{"num_hidden_layers": 9, "hidden_size": 160, "d_expert": 64, "d_shared_expert": 0, "hidden_act": "tanh_gelu", "normalize_top_k": false, "routed_scale": 0.707, "balance_bias": true, "init_std_router": 0.00915, "lr_router": 0.000746, "norm": "layernorm", "optimizer": "laprop", "beta2": 0.99, "max_grad_norm": 1.0}
Below are experts of layer 5 (counted from 0) of a mixture-of-experts language model. Rows are named router (the router's row for the expert), up (a neuron's input weights, with its number), down (a neuron's output weights, with its number) and show model dimensions 0-159. Each number is 500 + 40 x the weight over its row's rms, rounded and kept within 0 to 999. Numbers have three digits each.
Before each expert's rows: a language model's description of what the expert responds to; "comes before" lists some tokens at least twice as common just after its tokens as in all text. This comes from a sample of Wikipedia text that the model never trained on. Tokens count by the router's weight.

# expert 10
It responds to: Infobox field labels. Field names and values in list-style infoboxes after a dash or colon, such as Born, Label, Location, Clade, Coordinates, plus coordinate digits.
comes before: ":", "\n", "-", "″", "′", " ("
router:494544455491496512497532536465485523363498456510513468440557479507465538527485510521546565501480516483513553488563545495555438502559516479490495460465478508503510509529443471564528447487507450523499433476560526451492478460564480516518456493506512465606566410576476383433533523484507471476557540486488434506483569550464462535512558486474552498508517440505499514545483537491435480463480499496517543452528481534534450443501558466540432471502500443531551498515557503420456489565536538
up1:532463542483459519548452513449513553446551549460460395540483451490516548451474466530486508493457529566491510492512496520492503479430506497596487510577496491616487518534487423439505460438484502568489492490506531438507501525490506478483492462444497544593544462574529463538487513513553510445474524533511478516487476561444513549483468452490582510520462444449467541410502489462429521403533474455512457518511513470528526507438526484520593509518510408491505515559535500485486502466512550
down1:455522508585485531484460469499468488580523485486533521493488527464550471514548505488519577427443486497549538485507515462538500555530424487458542499508499480487427466519506521507485531552568515510457563486512468537552467410387498479467510455516506471474468594464485442498434551488500499428542479479525470477534523502480489553534478454478487511531528569563572486440602483472587489515496438443499530491435548564493526549444534527544514517462539488439457498536531534424518490520458445

# expert 57
It responds to: Participles and discourse adverbs. Verb endings -ing and -ed in narrative clauses after commas or was, and adverbs like However, also, particularly, e.g. pointing, praising.
comes before: " to", " by", " the", " in", " as", "ing"
router:527484511519483492528541550508511550516530470454469437492473524512531479504486416495498488470521479462502573536468507510596443562516495466449526447528470527514462549484535513507438470511487511427508491600496512458453551517522423445483410517508463460542533448490447456528530549423475497565561493491533490462584472490454415524457460530495544513471515522514566469505555430479445508458505524508449524541448546493542490498508404536578485495531518492526503512522607535548495478435447569
up1:475496515562549478485477519462448496469534417483470429465488543438456522512484513542471442518450467461511445510453472552448455525548485446471514489492482536536454563496516437456476465582512516501459565516573484499478553521468455534538469504507553499555473486495496488514510528429509519520480536507502464529556476475520504515506487519504505494432502488473549526498555470403502493576513477482537604553500544535527465500513531521416430452508415407530457504490657571483501475509528474
down1:469480475516515497496488492490504465499433559381554569508504481486547550471525470451482476568487527549507467508557502478505428511504460531547535524571550478484521519471488557545451455420484504492528499509501513491516485553539496529542596462496509564537548512487524417559511510580540549503542469487471525472522484489477430502536494437536470573518472485418528501485487458501463470514504465536443476480471583507495483452452471444552506441514561461547492472560396507521558486387439500

# expert 29
It responds to: Table and section structure. Pipe separators in table header rows, equals signs in section headings, and heading words like Personal, Career, Results, History.
comes before: "=", "\n", "  ", "-", " =", " %"
router:521550553505516520499455532427551579419519445462548484452471468478513458575498480543493495507554473501529464555509499554498463519509488503435466493518563503512437527509488485563535383437489467483536503533576465434470484544515496535563439481533518414573428487498445506482547510465481493489514529482486524514533522520458458471450483468533444508510587497493475474504503541504491562498522534501454515428504542515480452439586527504479411484526512472519540469554543541442472467557512609
up1:459548458586461511557562490485501454432506438491523493462527514511496480526513543453484523534585487491524491493536520521554534538533487501475430480531472404494489449601528458473520497399525450470516503435535477470484510484516518524594454496512511580499447520521446504504481499590538475494509504494497468531479514484533451569424470462448541511504529538450621491497525519516538531472418466497420514444398474515519485506528552511553534472519534506532493513517489457594511493491553461
down1:500478496512495517429490541471526512448544531531529506543436478538507455440484551501498457532508478496503515491463457443480526443478434498520575525457549517556467451449542521479527445516485549545413547574478535496438548451543432519522461485449471458518511453467510544589555454425526525504490470513491567432501482571510564420539484538477514498519544496504479524524451540470555405486559499619542450555534509485517519493529524434501513505475419485476464516479531517505466542582500475

# expert 28
It responds to: Sentence-final periods. Periods ending sentences, often after a name, number or abbreviation, and clause links like that, but, while, because.
comes before: "\n\n", " The", " He", " In", " It", " She"
router:540461565466489517582513472535497495515587506482522498478489582568474505557481469544529550450497516488506460548489486483521535545537538429554484442557455477576414512475473473456500504491530534533479481530478541494464483479593491495533378506488435456524501497471488502463507551426561467462497440517451474525503525584424497472480460472455496510493549529526457530507484469426517523472454557550497561489464477551455478463444471458544529503464459420521532549517563523466440500449522564
up0:564514475509377518529514553505482504507610530458473498482531501605479539521512490573545572477479536455436532489511496513509498496503461563542477508501465472489514535487503507560505520510513549492484462521512459489492457454493448492633481494447469435472477500545468531433459516472512449507515544500448460508482457523552498493473555472538479446532455520491461488558494475472423455484536459583454569499470523494472493547456506518550465527493558488446411512489606453456435465522478560
down0:475465552478497538520425488541488476533509507553428503485448513500512488512540491474484502538452576456544500513465460525554433531519543494447497424495494499530456534577446635504498416550442536462520515506461471586451511470449468516413491470529551471521512496493520486520500426524499434469513520479498491451534507503490444439452486481526516505496577492533510428525486599506437508538525510553541425497564437517581477516484509501531484470475478504595567504497461498518551557539470462

# expert 47
It responds to: Directional particles. Adverbial particles and prepositions of direction or position, often in route or place descriptions, such as out, up, over, back, off.
comes before: " the", " of", " to", " a", "ing", "ed"
router:510517523542451491505534457458514532452540489460472429482505534512506483532484441506487603477493514450450552595450521526538488481470530445525578432465545531535507525493492511485484472471550417503515477456538472507549518501538457489513518540538539450493446394549541499433534486471543505519546516447464512465487500582447480483460498550566487484492547510516481488471451510494466492462524472546459585537453553571479411492422439498512541533542509510499464540425593487542505435481433545
up1:422444501450548537528473418518545571478484508512456479499446508495501540486514470461520534501564497520448572510453429516551405466555528562534466471514516555506481526568408462496496446481518465419511517534519480509456516487529571461591495501549467472580464382524528536495491443457522511498555475537389479509456473459487478443541469514535480498454519516514491494489471509495499568488433444521540531501570556494494459476499438486478438476512428483517521522491526526506495439526453499
down1:509472496554480539584552500548436415510517463505474539499531495485521547462514457594483474487539524447490442513481460549511522491448508477519556557511454517433481423457505466472540527461455465499482481521445614466528496444487463523566443548514536491451474513526517432512535629550458450506487447509453502502544569511477490517408484530478487498460513557475477484519448460508479499537587497528462525544450529509499551448460489473479557503457521481509476470509490507496449545550604546

# expert 35
It responds to: Prepositions after nouns/verbs. Prepositions, mostly of, in, to, by and for, following a noun or participle and introducing a phrase, such as members of.
comes before: " the", " a", " his", " an", " their", " her"
router:507519488545543465596487520481526550477507491466460480480488517493487510507479497620432541460531491496503533508538441534570518453502575450425518437495502498462531469569518474458509523487515466479438502538499494475475553499580465537489489509481553471512496437543504451508469504462563514504438493542542485445530488565487498433473554504503593495393523513506514470585556515492505472534490522469420515524430562503503436427534503423521491515516543411477566553486580535518507523541499544
up2:438507476521502469480475439492473543485542577406495430485517467532431468447491500488474486470499593540483433516496471492452540505564483503535476491530424520545427460474523435463526461512592594455465511533554483523479446503494515604537505503565481535459520543552531489496506485493478520529492492516472507528508468441493479466524463511521432465494513462484510544538513459476519518529412451538519526529506514541528539498599579523519439512572518447506601488514541507511409537493552542
down2:495423533507479523442504547461514476483528486508437545490535457484468526566451499488472515514492481501444508512471507514543523479461456492464510458488645557538508480532544457478502484483521491527505522436564494532462488648400466441533463466498578470570507502508549495431488473507501546489523512433499562477524554532476450515489481514511590475438510519509545488493442509511521426534534537458475471537513480537486486482540509412472520460535439555574386486526479527524514506507461531

# expert 18
It responds to: Table cells in results. Cells, pipes and labels in Wikipedia tables, especially election results (Candidate, Labour, Turnout, Percentage) and football stats (MF, DF, scores).
comes before: " |", "|", " \"", "  ", " votes", " Liberal"
router:485548508458509441506506495445538550415520470461470491477495476537520466547496510472502515457548518494489436518475391505533516527511556483509503473502483529465482519451557436561531454456529446423450470510568573451499552509538516558556435532557491424531463511515503475484533512495577400553556505438527461459479554528411473474426571526508480492444506569497460536538487524449522533490488527530504530488472556522511426453516508475579501514520491443542441481482554557471466474549458498
up1:458527513433469470553521480462605576563529533527539501518451487518421465512489465553500520419523443397484525553488475474506530422445462521513474486525542519481514504521521484530488560501556482542496529551592546432527505450447461475511457494550454497544484452482475500496467485499494465509534481463552435509460494548432495428502460465540488494483488492528539486575500549528463480542492547538465527497434457574477471453469534488565504520503528573457467432444485520462592490467420511
down1:514389470536530546446495452477411545535512535500499498492518516468450549486513413478518447534497542462470491420416544440545479486494459530510496481486491527526444533554416494433515541503558453524518488591548536502560542569491481492479587535461498494486533510532475509494462499484504543439515467512483427578515491592458574459507511499512537507527480494490440493540517499443502475490458512529451496533581458508456522466526511445503531527466503447442530561537493486556517462600560498

# expert 11
It responds to: Clause boundaries, contrast connectives. Sentence and clause breaks (periods, commas, semicolons, paragraph breaks) and the contrast or condition words after them, such as however, while, although.
comes before: "=", "The", "\n\n", "In", " The", "-"
router:523506593555493473553502527503519517503517431427510478478496527511457495520461485549493484421524477496551510542468475552540476620498556470414526477450529522516431549542512549412520386486478488460525544508517499482466512515543462465518463542564441458520483483506448505506541539440523480503504529479521488470529525491426473522472460485553522558496559525463465509510564515435465616437529541482488493516467548478465454467553469447476423470499518463519515496470621514538503503470494531
up1:445527579513528458554414550455566498502510489468535526497442548518468527467463435534463484428483494520504551514466517530578520530435525503498508469453547494526479467504516466453424525424488509452467504583479541544529509473516432517502481506578499517518454444481485454530545560466533439521539477505479490487515589548461511582422436449504458536505483422481464471484467573520491518541500427421510510560444564463474534490510520533514605487472473442520475463488486462508480497503468447
down1:490482532463497419563505466502527510542537533430495486488543526474515505535517533554469502453495512496451421498528419504445474473428424469476472522468460489523515495549469453513509511447540480524498614502528476464512533479448495444557564532538554535532511570446444560472515562516529524464525530475482518536470511449469515464486530531494511580525474498465487435492443505450502519459563506468498579427497512565458536475477483595541395488505537427553538507531464507440519508520599524

# expert 6
It responds to: Verb and noun stems. Stems of common verbs and abstract nouns before a suffix or after to/in, such as regard(ed), question(ing), help, experience, order.
comes before: "s", "ed", "ing", " to", "d", " and"
router:522491562530473522521532561479533552454578484448482456505461512534505526504490534474514588530508510436483482495466477543532511533505540454521526471491455529504526569461461523505513463507477506400491477538528484407472511471515491448483470615464469466535486457501480485490491525477560507472599585475492511442484534525419467526444464517511503525433542438547514519507523492429450559486456528518440509544495518450554496509502425503504510516525596442551511448486610471551417516533499553
up1:556468542516447535545499475512488539486555479463445501495461449530489445526458452473502542447566543491471490481509502551530539492497588493486479426494481506419499582497529515503512460530507577534540456500522459464568541465512499533538455581472448451470508478563499499486497464548490513398488494536568532532493541547438459549488495529483465489464517463506527501500493476469469505481515521578569430532475538519486537521561385524522618473444599506493573480478481499457447482553504535
down1:550494552488521450475518431520465498545451496466471457527553500454525504543542521528510488474497597456525505521471585447461436465519456435464506543517441572451531527456435453503460471499501468536547480581485495501478539475500576505545456537541432504514473499531592504495503501470497477542556547481468562487539453514491461513455470507422519519522490470551501515534487468543488508469435541438499501540505471401512507442526433513550462493547515607510531461513459462575601502458451471

# expert 2
It responds to: Digits in statistics. Digits and number pieces inside figures in tables and census prose, such as densities, vote counts and distances, e.g. 50.7, 1391, km.
comes before: " |", ".", "%", "0", "–", "2"
router:533477447480525478512465451490539523410532474466501439467486559506479501580510439491504521487439514476506555557479462543550437530593480484492468516516501507495516539536552462461512531462513460484477434514537518485487487477545401480511483508525462443484528386523543449471555527512529502533641545505498425503503479482492499543442527508492518476441542493500476506572487510472570526500511528441518531539440486500482474456495510476482429512551533475519512501494631584550497491506444587
up1:477532614491551453500445522468514506503539544486525500541466464493492533588461524487509441456521494447536535455544488534517478553503496513508487524450503439495492527532401526553419516449443484593542488495484482523533533499543479446496418561503496471465472527512428521490450512471540444477611471545464467427499476500550462505487497464527586558466494400516489488486423493480525462493496499509435525541556456480488493484543555463506570517437542481480530531503477485513534468479559594
down1:448557512550455431455526498474483523528459506519456505507514481496538470513516499507449572514509484475479493534506534515494464566462527547550493410484547497442516458422474495453554549555532498557515508461536506469547459526531418521415479546485436570561471496521511572511405527514519502430518434503487541506564513556559528523461522564434488474491495446453439533498556480527427507474471463454527484467464579498505462573445478539416577512472474462558491469509462494553524514529525465

# expert 44
It responds to: Non-Latin bytes, punctuation. Raw byte pieces of non-Latin scripts (Bengali, Thai, CJK, Arabic), plus year digits after a parenthesis, heading equals signs and parenthetical commas.
comes before: ")", "″", "–", "}", "/", "]"
router:509543509504508516581542541486499523445503507449465478505447484528479478626506464539533529471510523512496478498477437471499545532567486491402531498576496533526503480549440442489439492487568509522569507501505522534516500461553485522520440501486537489472477387539441404426504500454497449467550385477518490466556550516497526454480505419492550487427559485470497447555491513489472584469436528556419492514536503513490460544500493537487513470524542485519481519594532502534521489494466498
up0:524526544481486489523573563423480545506520481478509465432477492483458530523475560530492494446560486561540465592575499538528575459509480479451547525526600488549488532512472490525488484515514434522491497524510445487449485498559458460540471491488447523579444475500470432503564468505498456420545524557481468491523485562548502495492527442528561523446502406480473426542506474520474516417476496525492503533432476502513476457593507487509514457526455521529428541534449545397534490541476503
down0:476525467475560526487488586537451425555496527472485461508553558472542477468541487446484559560576502475479580497428427550514445531522491417515537382457513562479536444466536427489537480519467524474437511559477528489498533469527460527467559510528443520516530552483574479502510503517485553531439511511467520498472522502420485465500478466525460522595494511481493557481528498500506505503483466442541521488523481474497419511465582466459493469441561467490512500558505534538490578499430446

# expert 1
It responds to: Line breaks in markup. Line breaks and blank lines after wiki section headers, table rows and list items, plus opening quote marks, e.g. == Sources ==, | VMI |.
comes before: "|", "-", "=", "The", "In", "On"
router:570528521581505438545526576482502513474571426463463501483444549505488415525478439487454503486538428478526532476498485513511469534507529482413500474457512477530442520565567470462465433445514436448476545498534500447528499454635473531580480537482497517491506510476490524514548516483508494540507564545560506423481588517467509512481530480542498481510514496453441508503534494476445544484506557469486574508512565481486416495512437455503466437485498531505526476535591554466519544449508494
up0:585513571495605484589457468546496518469502551465456517444414571481510469526577482423470518537553509445506477533523532523465505526439509500466532453497531575509450480528479474522568419491503466499477482482510536494548478524479490435534487507427549517464550513487487468506505539526478480477512488595524451400528475538492402440432448506582520531492510467480511476489502484526500544452538553417453475474495503525494544482542395527524473505476499525508533499554529519509507524525516439
down0:452497572528458514438512544505482544495489479516494519470566477487517442447431491491529475571513529468493495463403506504489548515554442546442501446513512449485507588534502474492452501494481513557494459487562438515451497513534526503571466517403515487464487566455477535483574512499556510522412509454507559521572509467565541491519500480494545463507414504404436443493546535473602510580475441581496487509492526413551519484458488483481544465475531475470493496483513532450538496501532512

# expert 20
It responds to: Places and peoples. Region and nationality words, often after in/of/North/United, such as European, African, America, mainland, plus women, children, people.
comes before: ",", ".", " and", "'", " Championships", " States"
router:500499451544422505496445538487537561447572449536446524512483527517399526523501524541487530540557507401449488561524476522554509598494539463513545463477464456549486514430515463436516475468487524454470498521566503473536507473511439491538441628530531479465536467601540437440504473483548490551573473533486476473523493525480461560481410525490446427411482545497481501550486550484515482530502570505508464498519476502528465553497471466498486501548500472552474490507513526488497458483468500
up0:512570513502516500536525458498552544500581533516530493527523512489502521457465588525504457456504463475420497532458443514519396558514498511464531530497515499492489445550521463462501466449499574470508491545504423441504473456547428511486493562486529485466519457515490535516540476551588525497484513489524505503507389533389538455492533482473579511444460512532512589438467485440512569474569570507530508512512491501441501540444464492484536511483505433527516458534576489509570537439563479
down0:545576515528467466518444529508477472564431533577452512536497551483491509471553554496482468548477491533584528481430554503555458512499521505494585428499571484536515452443429462481475475522531480465447533522503495413592530581511479507540535475514521463481524522515449486507442479496496527433600510462515445518523509518491546393508508490558511483487499585523513510468522515466484524553547503462516483498443460450495487473456548510448564440448515507492482517501500418455475457519574444

# expert 9
It responds to: Plural noun endings. Plural suffixes on nouns such as s, es, ies, ers ending a word before commas or of, e.g. bases, tribes, millimeters.
comes before: ",", ".", " of", " and", " in", " were"
router:582468554464466471506502506462475531491474473454516438489490456485533474521496510520495529499581547486491484541593478544558448515477563495433473451501498541535496506486480481459447417465536464539524484548570517479542486486515463520515482565448394454506530471532514455411450558474522483646588502545486407511515557576460475466523491478470528427443508488463450566550459528511494490507472493513534503511561520516494473511464506492499466496580461481509462566497521477495498490516456568
up0:511518488518471468549536515433493524487526566461442519508509435525526429449546499512503508489555526457521518542517531479563529504458566539536471508539480513538522434526426523525435420494495534474531582577504492468531523413500525528522523477481448421451574430488510456611529556496507454515467478496567461504527462512572437518512480485533551526525557482558528567500549465529463530419518483526508500480495559421488507414424448526544496549486545468502518537542483473529475468480469474
down0:507473465492509489493464530470470441488540498414523548512502501467553462538531449474481521532544489496540479556495530432510534413551450429540525508505526534509483411520542541513463487483446409421515531521471542501406543513503443496509456523558503502475538435431475495552475493456509490523497516529496583480519513547491463542527490584522473511556494517460623461459502417526503488484513513445485496454483502446450476441553577480544567472493544555478531509529423508512511475476481600

# expert 53
It responds to: Auxiliary verbs after subjects. Verbs and prepositions right after a sentence subject, especially is, was, are, has, in, as in the film was.
comes before: " the", " a", " an", " been", " also", " his"
router:487499487521487508614524522432513551485525523476460501494505476510455489535491438527400549475536488506538484518532409580547487504475582464411562435499526435488452519527520509505468494463529517526462490542481480493500538498504510568546488549502553546490486411513452459524493501502600556500499435543480487526536549484467492449435507518486524514464465497501482449579500499496500468475525509538458543509477554598528446433437506414562514487507476393475506524556534535457495499500472567
up1:526502439564492515533499485460623524503540423605532440511464480525521448499485490430497493438489548528489570544526503516551500529492520547556522508530537510527494472531474556517539506425482512473473579526503517504530511483509464487470515550488479455523490476515490545405516471476482466476483521565438475435511534508478467518433510398499510439500529575495450456491559470511582505370507498505490490439466561525552526442497485458476467547580457535469499538476499488526520531414486512
down1:439504503553512501508584480503473403520540514472526454479607473447510495442510460471516497447442533540482528463571550533535483544492505447428454484507474431511461483491482485490529552459567509481493556525492530552549444422498512488520525476513520574528483473515428481514474472507501487494426509489497448554561493475501502497516565505453510571465477564601494495585449532492492498559484480552467542473436489494526465464579570509479407565457553486460485523528466497532511536461429509

# expert 55
It responds to: Sentence-ending periods. Full stops ending sentences, and periods in abbreviations like Ph.D. or middle initials, plus question marks, exclamation marks and common first names like George.
comes before: "\n\n", " The", " He", " In", " It", " She"
router:539482545479457484558517519521468508497565506459532514491475539573446476533487451564527530478512482500530429519529459526513574517558514448531453431560497450567442523530517421476506519492546493527492506521463536461472513467563513466561436508493464436490531487486504462503474515454549446505483427538501442502483575593444488455446528429449460557488555556501481559481515484412491536446488536496520555495506477578475498464515501438532545466461434444493493586560559545480458495486523559
up0:550534501502443512512463506467498517423467522417476428460480500543513528434477533542490500532453483532486500438506533558512516448500521533448505501509536550463431413545524466478521514542608443432522440577508497508535472470486400500538554502497474503509525465483481447506608499539528440480498548540549553537512433494504527480451494534493545536420491455511527445515514500384500492477508536502548466428489494532559579501536425462453520476465492492503466458507489578511501440487505507
down0:469528487491470533457557539542528469466465541533570516447466491456516542553487508452544510479554507521524503472461482383529497524482508436532546491531582436542478461462531411564441503469512534552462487437477512513504479508482491475459420526427489522524471462570492541538481553393473499542574533530478464445526451484410472564507474543463489475491473507516507515530483505565448483577508434465514520566493585487522511554415456494503463469553557539494513520486512451472522497511532455

# expert 24
It responds to: Places and match scorers. Place names after a comma (New York, Chiswick, London, Ohio) and commas or minutes in football goal lists and scorelines.
comes before: ",", " |", "–", "'", " (", " City"
router:542436542489419525525451504435466551454554473495471485507502512510504438517474402554529524475528507427447558491484463550524470492492502502445484478567482441536466571507501528480440500477486472535537491528507483477526524475535441443570471502445487438459587450456469435512545533488492510523551550557550459476594450500506372479465480466503518520449551540507442451603544501500526518426496517539522544475471505531456523511531470480510482488534571511510461508515532567536492478462482562
up6:496479498512483502522574520536447514460513468560507451502470482436521413544478444534522463479474485560516523467455532500555443519499486481512519491572598545501472541522525500468521442520579493447524573515467418484399519436551450571451437525485424479443527486544425458532551531446499499439507510570481457553534457475530481487496560525549495468519562456497503484494595460520500562500545444506535502430460446508532500508538483535550458491562450497526492533521480526450512474480512449
down6:476513400487448420482462494524531466546488475441477568481459520501490507450504562544435576528479496537459473494545481575451511500545450546492485555469525452469513475493493478528515488528440423464529469504484511453468586505450523453495533551522475522566561516533544523508552533580521498492526426560459535470493515561479520498487472446493520551508528467549499555601551488467496449535459547519465527494532521429468539442488632445467517462460468461493511540534505440513489520553484464

# expert 61
It responds to: Past participles and verbs. Past-tense and participle verbs or endings after was, is, also, such as described, noted, disband-ed, made, known, released.
comes before: " to", " by", " in", " the", " as", " on"
router:544502456538506478467511578501542494488536529414558509473463521551477492532523432515487501507463471466477502577456441504599483475495468484506559480484491537500487474479513565551516491482547449447443493503471474470512523479534401480515424515502453478524559402494465414545467503495578444610542449475564525471577523527501491563491437543567479568517534471481448489484548489479442471485442579522476513471519510519518480475459486510522511521513474493516501480479584520519491516483465616
up2:542491547495541585459474493460506509463443517534423428539561521512550492541573422383533498520543453493516520486536497546499479544452525519496495523565482554497447489548454446497451474516466528547561523471529520516449498513507460493511404456445443463480549490467453510468453509513474502488518478451476453537520507496442508508508468437461522536540544503458498468469514466517493509527502451404513472522444512622506510576492470523430501458542439467495514483523587469523454527461526589
down2:392576449446483506588543516529508526436432521498516545529498530464487519521543539465462481502433431554574432591485479524449523488509439477516506494505544439522500522544464492550511511501534525448477570495485568458547459503553529499523527512572512472552453487488552426496452495523492433431487561501430542514508561533529480522516463430523517527484524478487528503519511456483523463508517443522432575466470483524534546446486524473474542545509504544427558528492499489440557469416466485

# expert 62
It responds to: Section and field headers. Heading, infobox and table-header words after == or line breaks, such as Seeds, Votes, Candidate, Released, Professional career, %.
comes before: ":", " |", "=", "\n", " =", " of"
router:494538529476499520529519543405554577441511465448546453502469473471448488510438484527500519464556510477556461539533476520508481527460519460464475478501508535521478534537512496567533369476549480494553478487589473436500489529529507508512389495526482411571442471513453466478531499432522479519549547453475539506502544526471460488451513435465463499505518496473454488514506504504481537441493537548440499477521561531515462489564519506490435510542532419507542508506558523485520466518536653
up1:439496543483451552498561506425462577505515489454476442472553494536494426548517519573524513531472500496470512509413532529461543490431511453456509519506550526505469458476559516547548471484478463547608496492511505520484464495578417486518452513500519472549466543456503448474512501448492483571517489596466479466466464535502469496445541485477513534514617494503520517499520528527446524545523479469465424513483500495485400448525557465535514471585424490497409528529498456434536489507492529
down1:420516451409509597495512467517509444563525536491565467479441507503486505457509556527474472467419454491466512443479475495562485461527536479548472495452519553541450544485512481444505549518473493541540497527471536441473465439566524518505525527546537543607517473546497521517539585542547495597563404450541503481426469493484576438521510477476467499555538436479539593515483431545514516482427464477476496494509517442542505468509511471514517494510495483469458474549510463515479476541512469

# expert 0
It responds to: Line breaks, opening quotes. Line breaks before list items, table rows and new paragraphs, plus opening quote marks after "said," or "told him," and prefixes like un-.
comes before: "|", "-", "=", "The", "In", "On"
router:533479557576472497581508555426478501457587463474500521463450545481541469525491480532457477438533469506492537480511473515567489534530511438478503470455484496512430459530552486476443422491576480445513526534479465521501521471603488492504468603465500510513530499488410494536557531483506486466526524457519532397500535490472442526475524487543521506473527498480517503505566449480528551430547559504532532516452544478465483464470421430557444462495509478515527444464566506584536559436492472
up1:487479470516507475535539477472532486385531478393439456523509555540509395571464553465509484459509436527480447534561431485541553519563554522569443492504477530534565528478544509439485409501523516561574555518478463462477459456551478568455543455471499514479526444404484501553502560544474519517509483488563494469535428481487439515488519534493518514475550513523460536511522502488505511498497509541543488532501494533414488412547480522586493486471518495534449450511496492489470519474497509
down1:562532439573460501481442570481497538509481564475491451521460490554463478490528506456486467466531448519458538491565479531430482515463491577508472458608453484546570525540517561477542550598501497448495566482515505469518547496437493479498505428544455430480536591522527454511493534477542460480480479501539518497446499471534514471544521505568463562502477525489468493481502537562462532440537523543511514457530439530487460455446418530547462454492574488416459491472505515486443551520507452

# expert 60
It responds to: Clause ends and relatives. Sentence-ending periods, clause commas, and relative or subject words starting new clauses, such as which, that, it, who, he.
comes before: "\n\n", " The", " was", " He", " In", " he"
router:486445568494447514594524473484484496505539521436498481483485541534459494517460459537565505419535535453489496573492495506532533511504545484470568477531489493573441476507523488475532429477560563429511546512504497466499534541517511448501428504528431479543520468485472487541569586479513441465505488520525505508482472544438469498487429434471512526462514499502481544504571508457582562411527512523455507508447558537445442452457496487575494471479436473560522499472587444556444533466482557
up0:485515527501551500542509492499501482493466504472520473571468560529528537483561484538462517524450518489503520467528481495613449581488536452517552423522474508537550491550538487513538529476462512518471516508444535517464485475526441416501465501476508473488495394492513502528563449509537431539516448490561503465509567427435501485449462483523511451528581502484491453519535471506580509491575463547396501582453457562519489515499402453563505525549505498429544518453537522492536477556557469
down0:526551493593522468480547448484548560510483469499490489496464537459521432525462482551502481490502544506492486545470454452580494468498498495488390501491542491557481554463505436512492535451482481484490553490493490505504519444468600505545524421484473444552497520504460502450480517490497558431470516500497585452555483515484631533502521540596560486497481507472539473488433436505480485471432515523464551466521568504434509474531552513468480525481521435564415482577449522534536509451470481

# expert 36
It responds to: Biography verbs and pronouns. Verbs and pronouns in biographies after He/She or a name, such as was, his, earned, worked, graduated, plus "Career" headings.
comes before: "=", " a", " the", " was", " his", " an"
router:537497447450467487563451579474511528481500504359513500458508498518458453505472506554443500511619448446516463541505470523540536459496564512453442468508484472539451527536528499541454504497541434457556480513541484467507563478527457537576465500510486468556526474479426455511467532495540520512532529495545535472559521565467456470430463515501528522464523495516543510522444545430460469472461576520411533447502545491439462454522524495549473488451537510501557464554541537537511519496526579
up0:510501542498521409511536493486504508506495550455480527462420503527517438453450514579495515522447511482507444525536500500427558541522543565490500451521522507491445530526529529503523420477499552516541463484454536551448527454563492470478502525527447509449536487479520454417527487403467485491545512438505487480570503544489514481475470506500468481464534521398516546460473519545518458504503506494395527543462483562581530385465514443566556539478550516480575475495563561554481529517532463
down0:492465526478571484522449541524553563469604505519541528542506515495549576538465492470515500523484541467474513527469459502434522520486524570564478488524495502553529471557479466584522457442474455543429473561456499488477508498584484523511518513439479554475513477451562473456453516444493508532502525524456499469384471413468471485444518514490432574529497481433512456557553473496523557447418472533533547503490531512537478477553480513551521517512522543415547457434451472523480474456524465

# expert 50
It responds to: Table cells and pipes. Pipe separators and small numbers opening table cells, such as lap times, scores and ranks, e.g. | 1:39.88, | 1–2.
comes before: "\n", "  ", "–", "-", " 1", ":"
router:506466504573476519551509494480459540376546530442556409428486499478527469562496433522511524528479554462470508574558493543532472458503481509460455430528564458549454528519480519492497446442503455516522499552517464481494474510493433495524490489516493451508504475517487493513570531495558549521496591464476507506552480485425471490411501478496504479467616508513475471549523469436497516508534533536470568443461548510495480459542533496509423508484473533601514521567545500460474541563461553
up46:546487526513455449461497434528487524443482492469481458474497552484441504544484522474508507529484545394421520505415486526529614488423512520536504474513475468504521507521460451488502494515521444553554528518509470490506535444492469506517506511432473463490491483441455505496486558497496544546509476477471493521605485427535498520455509465497582456523498590472457451501467528503520495494486465539543506495496498517489567580499455515585629575503467486545502529472526457544510381502423468
down46:488542469519546594464486555553511385463488540524459505555487502506539492424574537591449491488425456559462569474556499479530513517489516509539531534521472545504549539491482413477514502554535534477378533438528537489493501464565470492491472513467444589465456415476490528483513494472480474566498518515526449475463540490525475523492473498517494460461519487493524557568533495523522551539528497432457531529511453570527519448399526468493459464472523457507482490469524506421533470518506519

# expert 4
It responds to: Head nouns after determiners. Common nouns and noun-ending pieces right after the, his, often before of, such as way, area, role, city, existence, end.
comes before: " of", ".", ",", " in", " and", " was"
router:483461525525484483505461481502485542493527547509465487526445498540446500530472445491471516495564464447447437554578424524510549453448591483471565436473512507509490476495517539510490466456521485495569556521505520495546498468507525466551474567514485468468513489547505474454482532478524449631637577498535450473462535572463474426461486494493488468521553511491489538464499515492450528444467559499500469517517475540468439508469509472530536419548462539556581565492503490483495394484481507
up2:494539533513446575513440498552418537473460520517484455457435582489513463502462541538504462381492514470519520476443522501471512495547481438511580508512407482460453595446520488469480487459521548484504517514546567482442505460482478470459542439550450514435528423531461500454407464499566537512485452492518502521516456493532503512483449585610496525511493442513473571496477480501482516503476515495530500480448486504470486544459544583506506544516507526510552519556520484524454576459490528
down2:499561510511518454467481450473463511474557468536520525541512496475530553529505488456507571479521567502457519429523506484452518472516564597478522430459417528500467469543538493503574512495510515534483496485504527554400487501561506488468412488489530466499440540557466531470563496536390462463500494492501452483486491572457518547500494462499551532510478544527450470532438527578538527553604466413490519534468418431480463516537490536469519536500475465512488573488494445416464485535493526